Below are experts of layer 10 (counted from 0) of a mixture-of-experts language model. Rows are named gate (a neuron's input weights, with its number), up (a neuron's input weights, with its number), down (a neuron's output weights, with its number) and show model dimensions 96-143. Each number is 128 + 24 x the weight over its row's rms, rounded and kept within 0 to 255. Numbers have three digits each.
Before each expert's rows: a language model's description of what the expert responds to. This comes from a sample of Wikipedia text that the model never trained on.

# expert 5
Description: Punctuation, digits and field labels in infoboxes, tables and citations, such as reference numbers, percent signs, Genus, Spouse, Release.
gate0:163102124136134080160146135089081110143107158144149091131121130129152138101083084118166144100100157119144152105181111121145127153121134157133147
up0:100129170091113115135135104144134154131135143140128124077104144155131124196136090147150090133145117115075090132138079164109161139117103151107086
down0:107115120148122105097143120093109151096113155148125120126088135120129144125138138136090126178138124168125147150138109143167127179151105141114150
gate1:150135120151155117131109103115135098131112117115103102133146126125153106153143144145122110117126127146079102114142177148102177147128101169174171
up1:131161138110109127126155141204189155162123136120157146167110144102118177116127072135158100098132138100128131144122118139142082115098167096116144
down1:135140086147128119096095115152128102124104121147104103127112153107129115105113122149111143108129103069147129193156141128119131193167141107132155
gate2:124112175131148098115133123129097163089181093137143124154092144138120109108100103130127113098125148126110120131147140108091120135103178113118133
up2:150128148140148136139158101103121142131139106104150073092114129099121110119104088119172155098100126158139170140080089093122124112108116125121161
down2:157088127151106102150139114164117101110086117113155147095132110144122112143097155104123168122108145149113146144147131156148139139141156154154128
gate3:101132126145141112156134140104133119130154127156104118154106109144156160125133122094170093123111150138150170139104132188134100136113117114140108
up3:184118138124146143129134121121103106139170125143082095116099172124125139170144097158117059141138128100126117109143137123148151117111158166116154
down3:180112139093094150112113133128110126150163115147132148153117128160176097105105075115151109128142122122123117120134146126120119138138102127078110
gate4:079132120145162215155109140101131128109144112152126140147154163109118089173103145106098141124168122094117105138105119138140140151111136130136169
up4:098117117097166154136148165130129118138130136090161136153126119077148126127087123153137124156156139143072119135169098131109124171193130154128156
down4:132115116119146098116131155141108137140100137099131091142127115089119125159187119123122146100127125093186107135110123131127152133102123138170148
gate5:143133141111117098105132174089127115121095141137133117090117136167115165155064136106181147163136140152143142155137139120134117125119115124101155
up5:204096125129084106101097120109154066122095145143150102133104128137149147137128167127121127158113122152129137126092055106158154107090133126133123
down5:083138136146158132156111136103151131080094127179098146089140121116159128124122149090112143104153115077139148135161141091113093125145141143119141
gate6:135076119171104075125127108130137141074107152155125120135105092136122118161102119133106142106075092122104103100131110158087123111117128112107135
up6:161109097107146104127116125174125149124113138198125103124103087104143124126148132107080087097126126130151180170133125156143137149135154112093132
down6:144106100116154107112130118156162112117133132147107134180106064175165125135086143169109102100103140149135194113116137122129141121150138060098064
gate7:098084130113141121095126120143132089148140124101137134096142128127108091138152107131191095109124142136094125135092109129090097120107130123098129
up7:077107142118101142151137153090134107140158118080109129107165135172134147126140121138120149126117119188086131103125117137173131136136108129095136
down7:125118128148119108157128080134132110160107141091140095120120096121149179090095152131177111153073114168123170127135135178125137145102106122133150
gate8:148106160138137147095138134158128185152139098109096153150151117120179157115110096103160125136133136104142097129141147153146140161147098122135138
up8:103110122116184127144184085101136101136072149119172130160145144145124176141116185097165141124122134147112123160095160121107117138151100109102165
down8:154100124115119120117099099123092134121152120147148141133116124182131184141123126116137125139109129130105123127112156163150153125145137095130145
gate9:135140132101056126169139125125132150133135137123154145121138108147146157115107121145133110118126084142084127123111109154158103136107139131136131
up9:110137131159125111148162163124144165170118123086138134116092103124103129149157153084170115170085096097113131157154118150111163143118109145148137
down9:127113092128145143122106139126117128137108119153138127118116122129087131088137115161145105112119108069115099120134118124132115087103123139130126
gate10:122108125096139116128140108125126129158183140179090110165144143109110130126145149135108133149129107166134155110104151126123141124124134162070140
up10:150122152098138130164080139119127164167148172103130110139134144102105108118139118110141129117133108183134132105150153108143150123099094157084100
down10:123121107136128183153106145141101106159142148094140140099172135157134121150113143121143112093100152174126120122162094112148193097142115108151112
gate11:103123092119155111127104153113126149112095166146128142121078142128143133086110135127120124146176112125144117095126153110157158157148130125114123
up11:122131094098133138122153150113109144142125071143099151109153167133142124144098104124172117155126136120089116131124143149098112142088155106115116
down11:122139067116139168119112143101131131115098130140154072085159127136124093083127122153132195122123125124130134132193148152092171129109147124139135
gate12:102111125150138088172143161118100158145157141174157116117068152148124091112130122139118121120126086123136139111179132139171120148125120156141067
up12:127050143090147100143109184148116104117143147105137129161119147082160087174191100099137093114161152123150098124155139133102136141138142148148131
down12:142113131133109168142148158102143154123131129121122164129080135109128087130122141112157124134095107084116148168100143134158103144159148142108120
gate13:118111137140141087072101144161150178135134117175105134154093118143154138133154128136142152164172103116111166147125142152141111153163159167125073
up13:095168081134106118159136104083147096151110131130128134121088119114151116160102107170105157141126168135142150128108124097152132146090100086183157
down13:104124095117111140157115147148074116111135168129121097105108099119151130133120109098122098097104163176107179163146100140163116141113135119091104

# expert 6
Description: Month names after on or a day number, such as July, June, December, plus final year digits and commas after dates.
gate0:135100116116123140130189128120128136131140142132128142134136109161108073129127095125141140095151129099187117112115178180132162168191148139086156
up0:135123106141112135148140125127104125145139142092149156103154127094101085125147133124075121112136129088129111115165135173113088125118112122113139
down0:160162153099133136112172104146158124114128130100111100117193183166148068156118085133119165150141071121140167099148131145144123124156126154132106
gate1:093116122138166127113097130145141123107120150143140094137118110119122083081133118117112172141175174122113113165095159124146153164139140123088170
up1:103108120129104122128131158114131130135180130167139108121113112160103144149156190097183104129122129112136189083112140123139085126142136151122144
down1:147101130142132082117113161118125116103112129124126124160120080150123087148132130121160129118089193114138102146132146103143134133117111123159156
gate2:124139119095164109109109158108112134149130114120133091102152125191165098150113110128111121165183174100129139147143135165110136157142143111108109
up2:155138133112147150147116129090117117118222086124151101105098124110114128155106114125104126108146184176132136149118131112156160115153131145119130
down2:134074173087134110112138171137173138125152126141169142106090146152130152138151141099161100130159119180115126093133089106117153138119091182150144
gate3:147136107116111153099159146117082139139128155155092101189139125130104118096141124135084136135145105140161143085116192144124126121088064145150082
up3:093175128134079123095139097137151112146122127127111095090086085101156075150130172126109148140169135134094134157123113159147129098122162166143096
down3:103152116129131132053080094126091127113136144173111135143129139124111138120148127144152124138121148102141143132136142117170114125113126105129094
gate4:160146125063106119116110151127123145126137159143142126141156139111122116143140131148094114111112114142148126149094141161145133152103123123106115
up4:168127139145143130139140144125164129069111137166137125132127156157136128099174159121108130134133160121129114141131130149127133126121136139166105
down4:143130109120114095099180162148071163087109133139089058124163127124139165121143114120079118163102141081105137128103166167139093119130128100130143
gate5:108089163163110166145120129059113106081144147166142088080114086132153175173158164141132129089096097124132131152113145126130099137140127110120166
up5:150163091140122104138133150130128140144130137117096145122146142123094141151108135137135173130148144152128196111174114088145113151117094151158107
down5:115118126107086149155075153124115129123113166110166149108088100157130159105110149171107114156133127101135105127151133197161129181160142184120152
gate6:125076121149149132123105143068116156151128152118111092163152155100127120113166117131117137125141103138120142108123137140093122162133132113127136
up6:124134141138104144132089122132130116113102165148142151082185149153138126141140142102133167125122096148138076095104145148091078143141144153134098
down6:141167112132124135164096124116145114124150113164204133112123118119148158141119132146106118114116103163127166121142135153101127150125152122097104
gate7:102135150130137122159130108108151156153136097120131098139148120154121125118148111120137149114136134130143143116110060142130155159201126136098132
up7:148174137091142181143111137142112116163161101132162079150182139107128109126125119148112113115135095161123140171170200140132179131087121126129110
down7:127085135127132155131144162151142154123120137150088114096128153140130119134086102158157117137142123153157131105183140147119121159150093153134142
gate8:133191113143150118148129172125141140141129164110116146158119145124109121143090161122152068105144098138151097091108153096112142138080106148127136
up8:154140126110064096193147115146127145135139125150132120111134139123105097169124147132152149128146103094117122111113151163116088146117082163107127
down8:101131152106113145101114118144131126130098118184134147102135118125119163110166115106121124136153122219128113152136114122121130147123141099166097
gate9:132112140130125121095154118149100117195099086178144138135129116118125147097195169140141106101129106175107140157127127130170141142133151143130106
up9:094124133174123091097103147125150102141106175094134095168109139091109098088126171117137172125163137144109139124096113155107136127155091132135093
down9:122132163182110122148117122127100092160126114105117100105162104070105119141113104130113131136113151145152114120146099128110130101123120123092118
gate10:112076117147125109156140142126123142151139127124127094140129147109133117129107152132148133098136131151148078164179148115145089114114104142119151
up10:147114151108076157125105106125129113145160112097134115120094159152139137091116160113111106145087161134123109185102157111139150105117107103110108
down10:136146147163124132160111096084152133138166108146090170147153189127128134092135092171094108120184116124117145165108134148137169100179131082171098
gate11:111144100148162144142139099087127140100176095130115115085142112180143118130136091128166095143136112091090116132144129135123162135106143096118122
up11:106124124131085120113122142136078096137125146120146165107172131156186120122137102120114104099104123103127135149170142111098117132109141127114103
down11:117179146141163097126111125143120122163126145128091120142173113107086098172135109114127195071102153138150119143115118142173127135094105143168097
gate12:107091106142166149105139095122140086141123151173098109130123134129079141151163133127122105155173115107128153138107146178111126135143128102097136
up12:141117087117099139087149096126109083145129119136136115101140128110120134103149093127108099132166140148144120159138143092130094071135138165075092
down12:149130130067117154130151141143145128137138117157131124103132144158065105167109118126126143146147121105116139145110109112064165147098148159120130
gate13:102118109097165119111172124119104148089144181141107132170090116185149113092121118144150100121127128134145150109120088114111169150124141142120156
up13:149149111124104119175069166087133103131162128093158127113131119182147120169124124146128147096184128151129125152130077135153096131157107105123164
down13:169149099112129128149139149105118132141139111166126129115123145110095139107167150127126111154123101111118129098115094102106147127120153186121145

# expert 0
Description: Prepositions and subordinators such as in, at, over, after, until, often sentence-initial, plus table pipes and spaces.
gate0:150131149149122137129113078092116145121089096168098091145125166150132096131121124083119137131083099114107090148125082122176127127160134128125099
up0:151122094168106150164106176103101130139109159097143122077121114154118131127125117131174171132142108136113161117165103124138157109143117150136175
down0:103112108144129167135091122105168129086149116126110123135123133148108159147134121128135106128150135158102129117134141172104125150114112116108140
gate1:135147127085143079146134096168147115124118133155099087155115102139146132141147114071121108077123136103125131173113119117136102142147121119111130
up1:131130149156111164111151133124154159092113131109097108098158142108142157152130134120140129142133134127121126134134101145128100136175142106139158
down1:131079111121095152116121106098081124128126152117098150095155121126117141157131119171100097074131116200127107150136123082138142121155152164130118
gate2:118160175076179162146149121126129119128137147102143087121143122119126089159144144144127102096120115119082123105113133127120109155131153121157113
up2:118088172128070140142109099152119093107130108097137077096120137136147093173122113145128143156134161173131153099120115145120144130143159141131091
down2:151083114135122180112081107148155156058164126121153168124139143131142107091097143165135155132132164159152127109164106192113127125133159127128154
gate3:158109117137137136133112156168140085105155164121126140115153126124116131146124129138150144128114121125098192152174099076115120145135147182131121
up3:152149165102108119166161136139144120147128128139106084127099138163131122098149120152139093102140112142144132117152166119113169115138143077127114
down3:165127127107107161106138144134107108090132124125080153099144140090147117179135144105090154115090144101129130156126084123158108140148125132137130
gate4:148149100116094127130140113118139113073115169100131096124124140143151114115107141116116134140110088144120111159095151130162135138133088121118147
up4:125124166152129131108134140112100157153150082120132142142116130134136111158134134142161141115151135112138124088103168115083145114095158150130105
down4:087102121134162120110074143111112126160098097132131141135160124125162125085133129181132134110118106115129114102112107126127125132112144104121117
gate5:157147145080135095168144137151156094138112105141140109147162146112116082099164165111130064090100116129136133093118150135109141123152153152126136
up5:142113141097165122154135145138109122120119105120127132157125103149138109145110159127138139148094145149122116108121137172133139150101089139146128
down5:117105149132148131117135146146159109120126106130099108082111151107136104149091105142141158161105123183177127115122131137109131119133147115155160
gate6:140117106149122124097127126134152105126096159147094092152076114188136108126147195133129093114135131117074131115137195133141147133130115100144142
up6:089155142120112118146155121141106160131173156126081112123083095100102150128112126122132170097157080122170159133104138113094163114169200138134121
down6:151114093124126108148109147148114136132105118174146119131158096110122106107134142182146107149086153103152137095121159156120119161147125125134155
gate7:136137117116119123139110087169122096111102112123092133076156112123144090138127104087146123127150131122143135098135147161126124139103136135081143
up7:168133159152095092131105115117151111174145120091134172099152166135154097125114086116128114110104129099128111100090131128129135101079159145155147
down7:117118100119139150120124177100128148143134163118107144133071160153165108119106100122132135109137120102130070090154115129132147135132115160148106
gate8:075137139126104116132105167148100115154126109134109095116124156170134110116172150162149111137149158122134144103081101153105156128124103149139181
up8:110137154159106104136136147139117130154152117088123111128173127133149147144179129125133061107082071133117051067141114089144176152143124145090133
down8:102137129143094129168124133169102135123137113156156119091159134106116093093131141132158088114119106132132156121157115124110111096126143143156110
gate9:135118130132114164153109144095138105128146119119106133105164114129132129139128117124149118119122134159147137158153084141112060158102178126123175
up9:132162147137154147119154104128145142139093147123131166119175137088145111129123128095154122147121121139156148101147159128154160122117135151154223
down9:070109159120124123109099149109170172128100116124129122169113110121138131108129129138147152137122135135095133137112137128151145124094141126111115
gate10:199138136120109099123114145112133193165103072121148109108134138119139100126073141127138088068159091114161118102165125104114136155150120131147182
up10:123103160141122132124068131130144073157156099116145129121146107138079122139174126131110156107119084124107092120167151181132117114112156155105124
down10:133132154148128091115167174115160138156124131150097126124124105150112132145117120153158123110102136125172153119101115118115144172136093173137114
gate11:155103087119116125133115149176136119108083112124119100099134159119089100142123149065145140106140123104106120125109144136137130165138071145166142
up11:148179128130119150094114127130137148099094124114133120129108124166088150163106122150102122104171180077143120140150139139158102136151115153113161
down11:126116124108130146128105115139127108128176180145108127097158136129099081117141103133140132078120152137157117168164144115117104114098131126146111
gate12:148129096119091098105113100131123105130079142110130117121122116139119103122116142115164143148100162106167166170114111134125130129113092110112091
up12:150162155128141135103161072143092148124106162129120110149100139095141129085120096149136125132115131139145129145102146139101115102149162107099132
down12:114123146107123123131128124151088142107069114159134145143089149116118097078136132115131133126170138114135140093111135087068116093154127100122104
gate13:158120091146153190124104099154161130128173094156120096118126152087144111142143113166140125106106168135101135093142139123131154134132116180140118
up13:131131112140151095137092128097102124136137173078131112156159121107181097135134091126150100140151135117137112130144129103110121145093162139098147
down13:105112074165108082120101159100098120151123129131172120142127142139122163126127109182120137136163106124123154112130141149144112144109123103130123

# expert 4
Description: Capitalized word-initial pieces in names (Mc-Qu, Mc-C-le, St, Bl), mid-number digits, ISBN hyphens, and spaces in lists.
gate0:154121090111173145129133117158120141121100153142135126166122120194085107141115138081150139120109126124117160157152094143132101147091128109163120
up0:159182147109130143167167133095111141118132104128112140102186127137123128118160129075147128100096094128100208163129111149151101113116127098058138
down0:139112185115138183115081090173085088102097166106119114154171145123125160142145128122151125077151110101102115118146126148158147188102139123109125
gate1:129104103080093123137116155143153127128130137140126141161131168152136127144105145093100137118131113134092152128072143138145148158097149116161134
up1:150116087143143151137126154122105114124125123097128147110099158118128150147142130118176151096123114142115137162141143123140136151168142186124101
down1:137103118134112109139088199167136117108167127158142116144099147097104126097099135132139102144162105116154124139134161091097134103147140162075121
gate2:129157109121133091118140116111131136116110180141135127120146141111145080111121127132113116116138127126109109158111093170161112128145154103116123
up2:137113116123127140119171184101149147141136147112152154074122163161135128162117141100160165119124114141149154107152108146132098163125140114080150
down2:123155132123129157166137142121155085087101137099148133111157096139134136152109154136133138094101191162097127127178164138103153096114160108111148
gate3:117114151081067151158114194171114120107104132129134124128108150126105131139132126077130099109125152093130139156159174207098115138129122146101145
up3:124137132135157145050113135098154135108097140109130134111106149123144162117162129138083109126132124121173112134127181115155124117135059115180160
down3:138090108146142158145167098128120116121155177144156153117118144069124170133148160134147112164150124158083132113069149095147130108165150146122142
gate4:098093121143068153175139110146119132117156101105085137136121148103104110114061171147106123093123143105107092148152120127117130155051106095156129
up4:141156097115108120092114125109119156114149124082164102132148075127178154145123098088113145110121084173115114122162109115131138115161154103116103
down4:087112140159153148123128126144113112136122147117116145116127190143165163068091121146117120108136197140163111072162112129132129115122141129124167
gate5:151127134111111099146128114152134109130163121110134109133114155170165118137101099141133133091146156111151149136135064153121106154124123161183083
up5:178128128144096124114093153186102109139121147139121120093143156087127148141128138117146106124149143114131129094122148139181102144110117137125064
down5:165134096133130164131105146123181160127118114128097104109190152143091112118129107096117129132135144153124127105130141157091118123140113125108103
gate6:149113132116099120156133139140119112114063147148142112122123134166118135179125100157097165110114167106157147078156108142140126143099124094185114
up6:067164166150138102152131071090149122088154109125090165125135139088128179095123135083117131139129123131129206168156136129143120122152144122166126
down6:140131143150150142144144142156111098124138095131143114099117109110122153113105075160114125160147147130090110125081123145141127126157124136099134
gate7:135155145121157114112099158124140151103073140112104142104123103150077155088098164098184112139110140145167067122118149158138086135129140126128101
up7:118071115128130147123128114149126175144102166126125111118127142077103078131124113159138125065080140152085126114111105118133085163111106137154122
down7:127086133133113153099172147122140095175127138100136135125167133151081141153129110145107100074109119076091150126125101148123124102116143129111125
gate8:141118113109139083146075155142134069145158161160100137060108131096115117091112116133175112116139147117140140148082097157159136138128127167145095
up8:105154087133128132154118116092130160108131133101101138145093138141140147118126157112164117145125131119091134131119126102111105141093078095116122
down8:153134150133145154110169074141115097129137146140115113163121101177128171171123104143111095150082171165114102141160144115117133129103064125165136
gate9:131130118064153116087144146109129150098111145135130179124119136108124145139104144106161177130128125139114109185123172137138110134139090162165111
up9:208166115175142154130112075070070054153123154139137144109169161127128108123149120201110128122153129148115109113124149116102072097104115142113138
down9:146105128122116097150135114129122133163123137123090129146137103139117125135152125149100143131136121036119136105118137128090156125131124092144134
gate10:082077118120135132064100118138135126107134121142135107145159138112118105132098136135153133125117152137123119109118119109097127136134093145195128
up10:176110135120118127104144106098129133129142142110110124130153118132122155109129158135149105130070113134106118076120116121135123103125167084164108
down10:107126134104139148119114090158145147156116124165161146110138128157151110137108124114136118111120138146121126132150101100123141142122138134122123
gate11:132124129123109128122084110125110134186130147128097093169162176127109069102122190142131087117151112164144131146133090110144141169125120165122152
up11:100088153149134136170136103126179136129158153118105116135164115127155126092156125124113130124139098176101150180139114119147114157154144105163137
down11:121132122124149178122129193129112074118131087110129154144179124162135106130157143105131151155132122144091142116126189122123135125114223113124111
gate12:133111133130088147137101132088099157171108109141152138139128131170113098114124137130106098147150131136159134099119140116124102110134114097128155
up12:186087155192133163129126096137158110137142109111122144138132153129125158110124139115127130138138115176128126125118095063115115121130124128147136
down12:093154127137133131145131086094106099170161130090134168091142095130118119149114156138103120119125118178134113136152107120100180117133147178143112
gate13:126093120144105186142169135142100143118131147142123116114154137144137123146155118144071148149162116090126122137147129110143132133164168119137112
up13:144153142106159122149139125110066145132124137146172127111123152125144127106109064100125117130117153149154170120128186126100143135137097133181145
down13:123160145133193132121108131124120111075099122089082131118120137146108137124120095133090108121098114093144135152084110148119087145131146122166128

# expert 12
Description: First digits of years and numbers after the or a space (1 in 1995, 2 in 2010), plus adjectives like largest, main, last.
gate0:117119176090141123209111139125165147102142159070091111116118157141104144145105126141156088169094151127145110140104126095136131124135110127099108
up0:167190109108139141120137107103155119140142127149105144150084125098144115169129159135128129164101143126162153120109173122102144159109148136137106
down0:105126095149145076114133128109116110161112136122097121119142154138136147123135115106142096152108143119149198131093115144137144139138135118145181
gate1:091124091172129143125135068134162101116137119130133083123140150102168110113128143149094178159076150108130123149096136103180122129154134146116139
up1:120148150194110119157091142107076122111121085142128101113094162132086101146162156172134123145154145143142114157115082125164095169114135156134142
down1:118123169127165124147134118143116102136129132142147087108098162109123139105148131181110128131112118139162117120125085110132128147119143169114078
gate2:150133105079138147120108148122148127131132142135102126104109111088123090142140205148116114156126079104143154128124151109108111156132104129129097
up2:105094157100110126134116129099139102103132128124114144134161119136149150135158107141112092128111108119096143163124096149117120114141126193101108
down2:118132118121141150131137143124098113113127140088147108095131138072108139109180094153138109105158134066138106121138115124092106141136146114093117
gate3:116128102125147154074118147132089113119142097106123150109181138107099122122179117107086093086119092144113133148114109104142086129143107106131158
up3:140116132102115144118113121167131121110138126106162134096104145128105099114135112185157089093129119119144102130103128125161149116127138134103106
down3:096131112120119123136156128085092135114133137102134119134130158142130119120126124098085194130165084092133198123152151129150184119158111126116118
gate4:160157192108098136122117081129161150062109124167164142133128112145124133167149154117118136121144125153130110120117123145086134135125113169117142
up4:160126165106135090144122094163099131131171150121115114126153148096106144140122149150121129084104123112105123113085102081133170118120135118142099
down4:144138164142175118101142133180124095139151113136145128142078177139129118141140152139167122171121124209125127139086141129149115156136124156131125
gate5:141146131098122119113149137142116104162106167129092144134117150141155146099160112098083156123153116130144158127115126085156171110114142145135111
up5:112082142104164128144167151149139104127123161139122101113163150141092118101131127127143139132118167126147123131092126161104149143103134120116091
down5:111122107117103141092154106165138125105108131126161131115172114128127173111076086135124120093175127114149114119122112177122160151166106146095098
gate6:097105081102129086100165157154117073083154118153147135119121140142135142132124133138152112153131100160164134162133130104130148093122157129137093
up6:147097139123146100131150129121138162085158095102111132134135140152108130153137134115132127129126125138153153178133160121133105146124105115115132
down6:134148089162141146103137157119073118126138084152144099144122177123121111151147106070127185139115131156149110105123144146110123063098141122128112
gate7:095132097123119127150159151131162099110123144136116074096135150111109143147089141149139118133122109129149170120147116137127096145093154129103130
up7:112169168118154174142122139102135079142162094087130132123121119143158132139106115141127127141099131130120110119136103121172117109137112149133093
down7:157099101103134150130136102136116130138154136116164138093074100111120118110139169115110115093118152136135112126109094112152155119141147152124149
gate8:095126184150147111114101109145163091097148158141132106144093159162121101128104087122136125107136103120134140141104121129131199159122110144144118
up8:101149126142141145110124126104093092125142100120123106142176164150173117110126146142127117169055134160111136126121111103130109112114094148098164
down8:163144135145120132137105084146134149153155158133151098091125111154133166129148106165171107139158110159168115099106130116156128119137126103123105
gate9:117158133100129129104099118089161162126161149140109121127096121103148131136152121127125127161156131142142150150110145142092126145152151159103110
up9:207119119168155099143130133155137146128132143158147145088117155125130185147165108164116126078134101127099116111129149107086114114119119088102136
down9:076128154117104097117149070115139126110147113098117151156169146151122187112116096139107120112142105137134135161124142129133093097106114106109135
gate10:094120077118151130123107136085155134091079135128137112111148145112183118124146163166117148115096117160163136103141108158122092156134135136099116
up10:125126159156163145131083098166120159104129138109141100115112090134141140149154125099097119157084126131109145096119106103147114122170132127076082
down10:109111143123155138132108154115112111134138134117101118134131156171128110134141060129158125126117128104169125145159164119129122130086109131158139
gate11:117125096112100131088125163087148087138129156101127112096161119101143136120089177114107137142173109129130155096150155171141126138111108130165142
up11:113124130102129137144135146165133122105132137113070124152106094120108146131145134126088156156154111124130113121114128192135150127133193107106113
down11:124119120125122134151149089067119106147166122129082128114127118164137127114095086185152114157145169108151107094117101163121102127146082122111130
gate12:142141122162133144145094105150123133116097104170081114116136065112109157109102121131086126114126118176129115129084116174126116165153114153110084
up12:106107097170182124116117129142090109172094167167134078140160128102150098075118117125115109123128145121074094099097116141151147085109130112132115
down12:123132162155138125127175111155091113134144093171106103147149149085126155137102149122105145116129124208153140087085115094105096143154150148126130
gate13:149111152132117081137130117091112146126144136159126097116118125097135125118125145164120151128115133088057110150139148131106139148078106115138113
up13:146101091144127116140118146105094135164064173094122088114133116106111149136151110114118135119119125127118136116133130141116116129099091107147169
down13:114151168118122160109119114161122140134155135152134130132147154138144109132132121111149128134148132145123071092118159125174102152167127072115072

# expert 11
Description: Forms of be and become after a subject, plus prepositions like by, with, from, via, and digits inside years and stats.
gate0:099119095145138153152143102106160114137101119168172111131151149171132131116112169166155099148109112130102107090140112138108079141083124120099138
up0:134105109163126148142123119100098133141102147114162100128174101119130102094134113126123152109113144110144115116153154157148113107139140134126145
down0:145144124133110124127118159145114156113143115123149110159116082127152163077110143109112111117069120164134104129153122116080145102078122102120117
gate1:137093125130142134140119165138148094175108095163145114113136138140173104113097164098101107148147123132145117156137147167140137117120111122120104
up1:112169141135147107118114141164136136173142138139160120141106087154107126126090129127114082123141082093137080210129115125151162148158151107158094
down1:090149150106113117110129110090125115154123149113121135162122129115124100153165104180169098126101114114140155108133102146131184155105136155125130
gate2:127086152157096126149143083144130108169101154140102099129126210132058125146133154102095126153111135139084129147118107130099099135114138109152105
up2:153120159177141151114168169181149135198137148146105130116155149106118154150141103152098111087107150125141118148106164092136115101142140113088117
down2:199092155118114134122159112113142132138129115131121113127102109108143151131127134121119141131137132135176137103130171120105137113069187080125104
gate3:130149138157137145120079107126127116117122108110085136087118119136135139135113118147132160077115116119119180148113131131159132158097106121147093
up3:176141118106088097135140148144137162112105111156148139103179107127102107136089153099121105102100135131164111137116139140135118140127139139138093
down3:116122117154140151089121125101122162135117125094077136184124117094151130157140138133149140101103137121133119157136133146147161130147137157132149
gate4:129127136155157118152111139109147110142116167127115156114137134128129139139148140152104153139110138147126118143131140105135091138124126125110121
up4:162147119128181126125134138118127114131123141134115102099119083102162162122098110127141113132112117097134108125161115154144128138139137105169148
down4:142061170131099164120155116170139173109107138155151179099101187116114089147127114152129130128140139082134110154094104143149136162163130124126170
gate5:102146119153113124168121155128135111140127156119110113152126117088114070108109124091146100152151124101100127092110074147153071114120118087089131
up5:119130101123133106096058116150091155092111137096114123176093146134165128092128143108157118145109116135112136164113133160112091114127132140162158
down5:127134144135148147111157167121135099160151163117092141096107155102133123153117133133152125123181126084113135136124119133140122173135143128153116
gate6:140086162130143109120080106087111138097154105113091122139114143124126161122102111110133118122138111112063131122146119109102190176121119155131101
up6:099110132118113204170143148129181164103106109134173088130147140101115146146135174087112156133115116145126141081145141119145090131149148150114108
down6:146118132152110120133138117172133108163169150101138101100140152110144143156147123146201151122129132106140163144163111155136130131176101142116143
gate7:124094168166114135117142140128163151136096109116113159109110162144105150090114098134110117167147140088119091099122122145158144129103145144128095
up7:144139114139122140159118087138139124146159122075123108121115164143151122164134131139109147120090112118152131118151127138088113151166131129137147
down7:167125099112129151156115115124135171112088160126106110098154148069107143126170149145123106130132142159108143168122133109167111147075097116129158
gate8:121144137108131161162141125128121134137133122112115117109150091127142079127103107119112136108123112128125146136120108134161098151173128145087136
up8:105144068149133139142122165097149147154137128151134125133112129130135102141133070129179144089127137126162110138125154103118138130154076153135157
down8:129114119149127114152105168149154111139135123147114117121114141133103133117099123151097100115134160104175145095158128140114157141095112138151142
gate9:145132129127113138118123141117164140117137108075148153081125156102119124134132113136148108145145133125102122142121104089127110138167090141161096
up9:137145118104122125154171145110130164148173123177117148134107111125133127152111126125157114130148102119158160112118169152094129118179145097106117
down9:103104126090176141114122148136127107098133092111167152133152151138087072142123112129156115098184149165112133167135126131085107146123123137180115
gate10:135144160156144106156135078141106142128142112141117146103145125093113136119100112146075133142082142114162160092155124121176085136163079090145133
up10:104117100116130139136136126079099145108107144108136107092122138130160066115117165102169168095161134130151144140126114098126136140148176114109113
down10:133130136136080186113132072160129120106122133154126140105139121163132107148111159133121090116135142157119086108109132108151095117147091132148131
gate11:150140154140136138119085121144185137136179088112142158129133113189142108160136138107134130144102140097123145143148115094159113131099103107110154
up11:148139085140176109137116180110137126126195132110145160174150083114129150135117111163135144095130106149130117132155110130143146124091127170074094
down11:100161121134120144122131119156095106158112139100112133140098154133111113117089156148145125125094166101155169123111127134141143108174138095111096
gate12:114109113144127142115114102102141116134121152097107118068175140146160106132139119147141144088111123158110136155098163141162104121151098090114143
up12:125161138130131122100101134150161123084129139076109127118160151102112101117094094154149160158119128076161089089115141091131153133122111138128124
down12:110144098121121125099138084115110118107129124108112119098137093127090094127116164109140108132101150164153142115137164185126142122163110143120165
gate13:124173132137125120116143144142138171126119144139160117145118141158102082128149087130139070163125089091143103114109131150113116124160134111114146
up13:080102107106132118121117111151098116124111096145106162151108108088130128146111156147096157160121166116141132155140150117158106153099092135099122
down13:115068144162115154113155152110137135152088121116127130120141197133107109120164149115127155102118114064131134110108141153145178126129126128153118